Weights of a small mixture-of-experts language model, trained from scratch on English Wikipedia.
Size: 10 layers, width 128, vocabulary 4096, 11M parameters.
Below are experts of layer 7 (counted from 0) of a mixture-of-experts language model. Rows are named router (the router's row for the expert), down (a neuron's output weights, with its number) and show model dimensions 0-127. Each number is 128 + 32 x the weight over its row's rms, rounded and kept within 0 to 255. Numbers have three digits each.
After each expert's rows: "comes before" lists some tokens at least twice as common just after its tokens as in all text. This comes from a sample of Wikipedia text that the model never trained on. Tokens count by the router's weight.

# expert 29
router:069102095082112176201118099098127159152142138131127149181169085141123133151122150106156115072135156127132154180095156121100117073125175115169121107174168119112098078121103115104105163114179146117202077177123079116156061145150140133111084151169135103127190130134166105119078124065116155089154156181139062131122129056121132157140141165118084099071139084143096132109101095105134121171163
down0:165166154160112136061166159095048140116136128109040146130137101102150097082149149128133106094143038122103115120110104129082098101132131131153110148124096132111140146137143142144131121093169105158104111076128161156098154084074129140139124102057093200074089125080077095072203119186141121130109108089150117118155133092120092119161164116138132093109112146088118106143073147146155203098091
down1:136153158055125123126129052095173169084135081134133149134109147113137105150108103083072096123151096115126132084112170196105144169210195100126140153105094147028145158125066157133138075077116107098083157080096132119080139119113104169119153139119130165132102151108092145119102176074119107106095164079107129121138126118128168128121127157112162141113152123144113216109084127102151125092084
down2:096147112178148146135186076153112136166150106130162105149110093136153104179136154119119092080124158176065144103091101111139156120124155148137098194151158113188092120046116150105139142106159124116038142070106119197099153151154116165146152118105099178182126158132106171096120089106061113079178111119094105156096103087123066135156159156082109157134095088124139115117075118119123076159128
down3:126176150123128134066117137112147109177175159124112090092159124112094098155184142134123066148120112135090137047101107134167116106179153074150126163100183100113113157183181120127139145137163083144163108119120170189133115145152137155104112139140126175112133129146141188118125120080148149136083084148169140142114142148116142118116102110117133191130106181166211129040123191065095183078115
down4:105189114129092140147152166130156096125143101098128133097126171115121164118128134117101078098122107101169078164094129071092123199137150083083196191168157113107082196127138099080077188135113131064101138117162162105151129149088182091140157119124104118143104125151075163129129123077113068178136127128120143121132137070108131080156119145081148128070171142104090150141182106143077167118071
down5:058123071137152071212119095108125155085087124075094133154107111181152165102148187103106169092098141118127137151122076142095176103126138149145163129110148101162182102136219084133132114067067149148117137099129167108113080172133151149126109142150093158113151117143166083126137174155106147151142080149097109205116102116152124087125108118091100109136148094126141132148157200132154077095086
down6:174133154132121140071110157108064127150126135222162132103109137104100147139159120146204130114173136096180117087190116135137130109151131065120174087180105065121141184142152142111108103126113190103097176080168114156144131114086099090123164143105182119129108148120121041115109119138123117121095125140171049097148114111094141138131157059129135149158121069102106106169081078156148126144102
comes before: "| ", "(", "and ", "in ", "|", "to "

# expert 15
router:094096118132151076106142091162115146100129094097125135114093130120122117153096146062100148111190193126154103172140168116103118097162142112114146119163158099121087145136169087142098136160114160107117143089148133137145092157068128155159034129097127162143093142141142117123164173117146122167134153137075055129177094195133120125179147191194120072137118109136079064116102155052128122066084
down0:093132150176169062135132133170127142177108119080081111078061121100099117161131142129167138153124126107153116171125118149143127085129129107105168167101121173132098193151113195095133120079095083134128100068151138146116146112132101175148118128107115050061151113137137091146138151086102164089107032134123146167101093145179081152157107144100099135139125225189147137132138156077121143129138
down1:104126161047126117137140105163159136163161093123087100116158091081124149110099137116132132108038132110087105123185089149118084104149153095096158115122136187120183107080118130117131141106091135119168148081159175135109133219116134113137134124141108176179143199158121110104153137102109090130094159107123121153050168086110105120106180088083123134091082132113112166203065110121183133130097
down2:124188127184166167141137107092057149153131114078115127117127154089120077144112135136085137171142156120124122090131119113147199118129106141186152186083211138144119099112132100096110148124144158095136160061120176144149126219145144133158127129180128139166117083092113178144145110134113089132189166112081075160124103160149035099135105113175106120166131070145088095164092143152115116124129
down3:157177138153114129116172104102167110127104142146079122172073088130106101165146159096141140094144145158060102106135094115132129145123190080161189107085123147105097104133166099174177122172110178101106160127098116100220102131107117169127055122136151171107123158153141140132103133102117185198115156102095145120133103168108170154080133147084090125126114202100156150152133092054147125066105
down4:102147130146146144184136164124155121174143152137137093125088155099096132132091106163162149110118093120103156093112198105114099192197096126182131164200149166098086168065100117143137091112140113133103143117162127131120117105099165118149122131158109127128137069095109136126134139151104056155093119092064121085058173097136092113153198197148126106112127130073125199079084181094149104104113
down5:087119098122132112081112087122129125155136138140084113101073159189147158105117138160174163130147148145120122145178190140162132150132124150106090119106173107152166160121112128104165120051124166076090131148067081075165103122170145152203148155104080174078175135120100099161094161138092089121097111150140091139098142085134098124093112145051127139150145097120069107128161207096140122152052
down6:223064110146111165114085138139130102134118106109137156160114118129115182141071164097187121118161088129129086070146082090067128187112128143144136191169105071131167060170094147148105158179087120096157165122143091136161110144159101109163135129064102130127124131108118153127090156161121144134134131161122138093105095123072126174111136125141099143159150119086053070120171102170119170072109
comes before: "of ", "and ", "in ", "for ", "to ", "with "

# expert 8
router:101159162129074181188086092093070132144081088159159091218095136099151092085102152094102140082115154168134098136127189150112117119110163181140124103103110181134101116189152163207124165099130122147174163154150123141097090102145147182097118165157131122075144179140090087151134107136143135149152146081154128116051114134191134125168142114111114109126071178134100127142113126099121084128106
down0:170150125147123246089117161143097116157130144148138135109081118106163106102198134108137139130150139081132110212113132148127165088102085158112170188109100183095109139117079161118136107100105111168124120133102132168111171114176140126184123127119121102144155120126088104100143119154111144104105136176123128159080109152118088105069104189122107081087085164124213073109077127120133204140102
down1:115120147118128155124102104128111135180158118142162153124200094152162138169067111181167085078107104118135082097150129111122122148180162147115090168124122132082194130110155113112116058128121122095131117072169140137150101136188172146158080110155147165150104170143095067105121120092205174089150183118073106085030110124132170140108144136129133158097152107144085117079096118112111156114071
down2:044167097127190134181122179194133134136170115117106087144148138128141144118137135149070065107094120126143089121073138119140068073138139102149135104173114113139103167100077142125189140183152132130174094167123156161141134204098163125194169105070189104155105158131122101162121168099082157097133162129088077105169119119121104104154170125154103118114148108120081089142108151195142141143124
down3:154132126098105172164098113132109085160112159143112157088149104131134112255189135094102145113108134078088126122094074097125122160153134137091176084131087108109153131148171122152113114122167159189152102096144116144158085128072110122150128202108152079122161151103130150101112181182141060175151148161181127093109088113133075119140133128091132181139135166143126050123163158103109145101112
down4:137022124087094095124112145119169137148193098146131110049081169140095135139109072120140120095098083109105158108165197195155103126136180143158140095132151151131139189124119151126118086097093133134138139122177139151086156088072128136091170148103191127101123133144092083135170122191109095127081145169102125144140148036099126101154143100137158142127085160103152157139175123102133089117110
down5:112133124125110094165145092123088166047129124173196128157170130140101108219102139132114176140078150168146113205118142150088179152123133139132118097141086119212165122118140113143183137115105069117152115055123101125133124135113105099125117096089125118115105071104164125157154165108145110131098124133173136150172123065075112162113138130102128148173129058169104123129144208202128145125107
down6:213119115126084102107096173119137165121113176089152106106169094155127180131074183078174173114121083090127115102134110128063158157132164155112194154186179146125145127127135110142125116092132087113067152049144111030110098113124107099128165198127098149128165133142112070174132100077102134127176118133158085117143110151124065130140156093126130131127119182100120138085104139109125112136144
comes before: "- ", "\n", "\n\n", "  ", "\n  ", "\n "

# expert 12
router:094137159128103044193135129074138120137113149069110164078118169064115129120101145119116091118037108183171129135125135160107183081117151163200174144134113095123153190074148129067116104106145096140145132132115138133120104172126172142112110128116143111129096097149135178089073175119147061144117137128146160160138131164105107113070135148091072149108136121120160123100164119163120111066197
down0:158116133184119166146107108177197127161116134153134125176126091106121132112098090126104147079198099140134086121083121170118156110152098100142134076148090154108119137125136154136107126097149134095065095102066124156112131151093081091153048090155122107131157115089150086151174080089161108110118157125135193102143178097112048122181080110193113157160103102120049117118121157092138153086096
down1:114111181039090095127151101099111121093130123058199183115126158187150145107115158105159131081125129127081134137108139140084106174167168141180110118109071075071126147118195110119123104137143097129062105093060129143113177122152111091120086132086144172129159099195113092091107114132091128140108125147164121100142136130087083194138085103125132180124122128127119164091077123143156079125095
down2:125158147122129138146150172111124113144115123169122164141070141177143101105131168140045119151178164135115121127088094111172157060116120096134135000128128075150071139107137092109091120205125127117144186091072132149134117159092094175133159158182134096126108150120145146144138178102140137068133155133100109150141138144125036082107143081140148083116138124157160130130115110089123124194143
down3:118124132129123072143179141114098129172131104130153120163122141099125074175154110028093134180146117119091157184123093093188134122154228089107188129113092091114111098126116153106200136194157149120121146131090147159173117139096116089130125183097140168126185131100126131153090162136144135160108170132180161147140112176078120116120126140131065146123101143099130056123110133125069168119083
down4:085113130069096119151118166167069162085120140110077170146088133137140150105144195110119102084113125161181120136137129125149114119148096096131157168135213176124114110135121164143057094127147181119110089115089154159127102111129140139170141162115091161139154161091101139126153189156188091170079121163067139152060112092159109143096149210179108141087154124126138114067191133152126147106102
down5:161080200100104108123099154105132079117124135160131116138087152114138089181096146122111133177124164152071134139041130195120198236114120146142180147180082098129125140110147084119090089190083095106108142146088083071133177150138105138151125126105101113141144061127100116107117166097121093167135110081150121150079123113165114104150141092116081139124105111163115145098097151122086169145109
down6:160084137147114082071069158129107088098142146151171172097121181129134121123086141158164211108094131168127109108158100111129120113110148131066136096168137083110131093109114078141129100171112146074091130091170120151161212104097082162143148117114134216085116134132129112145151097118115119106125105180134120126095159167139097140128131172219145136133100171080143148191103155151099050134136
comes before: "| ", "|", " ", "|---|---|---|---|", "|---|---|---|---", "|---|---|---|---|---|"

# expert 25
router:050083130170096086168146160100112202121111124100138126108124106195178145185102122079116161079073142121134138089098108133086151167141182082138134135118134074115168115118154121141110140148100170137107101175110058140108136120143103143068058138156105139145092111140188111142110132132110066079138151138165095197169126095145130173106127202145139142093145142132118155123199165109112124123084
down0:109099159155124146113128143117108084128163154110141147098120147149138145144145180174101060129118183132154109117141106166058171102121136182090150182153116104112118130138079133092132145151152118116175148106160131177130118115110135136098148123125112129108163067088067091115133128175136089107112054109109193108181163184151112131101150118180048157074129185125097160127019115090095169120110
down1:090157128099111113133101115107130142101091131135141158127162119144105102147074141128178116121126094154103126099146119151131071140139204149188124215118115104110158104101136147089089059119100068116137147112184145119120124097096124088101104144145173073121177129180141152114089164104136117102135140091179079135108141140172077170118124132141161202142111141115142205184119117115035112107044
down2:087135093140112124190123177138134102182123115145081139167162132148121125201133112173119076101123126127061075119137121138154130115185153119147112144117147131159100185209129137161086135103213115065108134153134110172139143140105198191104125134088174154122143147140139110128096095118143112095123108101159041106129201126096199104132181124143118101067103133117126143144115110085110094116081
down3:123142105120129118149106075121089170137065163128131142131073064138059085186166161091134174113148126122060090125156086187123128147123191073087134122052078097104094121106121135141110145142125138125154099076104128138151140111078169076174114158180122101150182164140180132130092109126115158116184143132176125104068126130109130184127109153112088156118103141037138142105103127114149137094138
down4:137126142127129093146134069154124161107166152060137117122024101143158109144080089089121159143127113087090090086164170176144137169153178090159171154102154179105131167104115122185117134106147155091111157144163118138136172144096148166136096104117156178145110090046142115119185144134072046097142094107166099151147133110086105103108138114112129122055153186113145183140106127109125095138104
down5:104171105129166069185159146102115156146133130074156106084131126142086175123163165155100154108080124149114107115096140139136197121184098107105195117135163130115137163122193091106140126068109107123160117097094104108137131192157183141109078149150151159134129155110157138115174210097055174100123156120125175173129096089168076064093106159173135123147141087144132129144055134148152104135147
down6:221120135100136147083101139148054116173089189130121185083133149106098133132155140085171143087128071134127163129140088132110117152147125090113109132140141162123153038127105119182182100169121109108164148131182143156134152117105172101132197051053115125155170149122081149099131132118148093155186202150141079122093146119142097143092124107106112155098138131121096107125107158121176121171105
comes before: "of ", "and ", "in ", "were ", "are ", "("

# expert 22
router:116149139063107158087123118141088081072150164173141131113115160136148092145083113120077168110159175106132174172097128152140108120151092122124133078127186088133215111147131045108113145110118163147085090161145102182156113154112157093133096152137135103160142051122091114144163139138139112147129152086104172121140100115093122174147107110037179192089136140133108104117092102127204124133175
down0:185151143142126076108133172198105173125144121140120135148117102062159117099143103158067075078164161132091103162116128116167132093128130120083108175088063105064133119139093133086144180101135112152114120124177131120093116133169153080149098110118112105153122084157118139151213157174140088148148111107118055146109126096103106144052121077113116185056098146148120109106133085118071166120133
down1:164090163063129118093125102115137089081180114131175121205103159122127081148144131169129143102102150090134139119169118109123106087208192098122107125127186145151156094128122133107098144138089119095106163141127145170138146163161093107091146195089092135140128155131111148117179160092178101137131183105121116120123064126099176157092164114132104194097194133069111145051073108177148126150134
down2:137135135192140104167213134162111142151092063074133114144085092118076077144140133087110121159141162100140153084176162078127151115142169143129129150081130124172134150107099149133147084121162141160135154131143195100175053169129112132236149157068113099149118073120134088129127127079100157156126122095126118159076135143089098135150139057151145151147129090138113127093179114097111075107127
down3:136153110115069105126117114165109192156115114115091105142105121154101066197071158142105147132047131143142105122149116106169173166074114173160130106122105089119135119169126094154119162144169059133118145117136143149182184152062170135166160204167116117172128087097149152137117133094136172142191102136140155106135080199130179127147116162129125145082104168126188112143081134110088140098091
down4:095129080116122137108101145137127145125180144149129113167130170139146072121139152083118179136128059138127158119129154153165123188169129074110213185133213154031147148090155134152104090117123071092123168073131205126098195130089151136143154089133152116112123152112128158102101136129159169126072085131129142135134119089111168127138129170125123116126123178141190156142112157135071128065104
down5:070154151144124112122121101149181164153141108107173071182099169119157150135133107107145135074103131107106093123112132154149141160182162153134151158122088076100108153125118085122148103094061156119076140108131075067093173158156056115129127131149112149102159113164107100118122134065119090148089132083127099137108127103130120116126089179137087142174130100140054065185201200069137174132143
down6:125093121052124149162128137113088096119085173145137136168102091165109161092128120091172141086130086088138137102150137209144181069081116109162134173178143124104121125135110083077133162114110166134090160056154146134117127134149146102109144044157118152118141189177070130131105161124159068105140157168106150111125137126115144149117100128176124141121056150189176105149092159079142147140064
comes before: "| ", "0 ", "1 ", "S", "1", "9"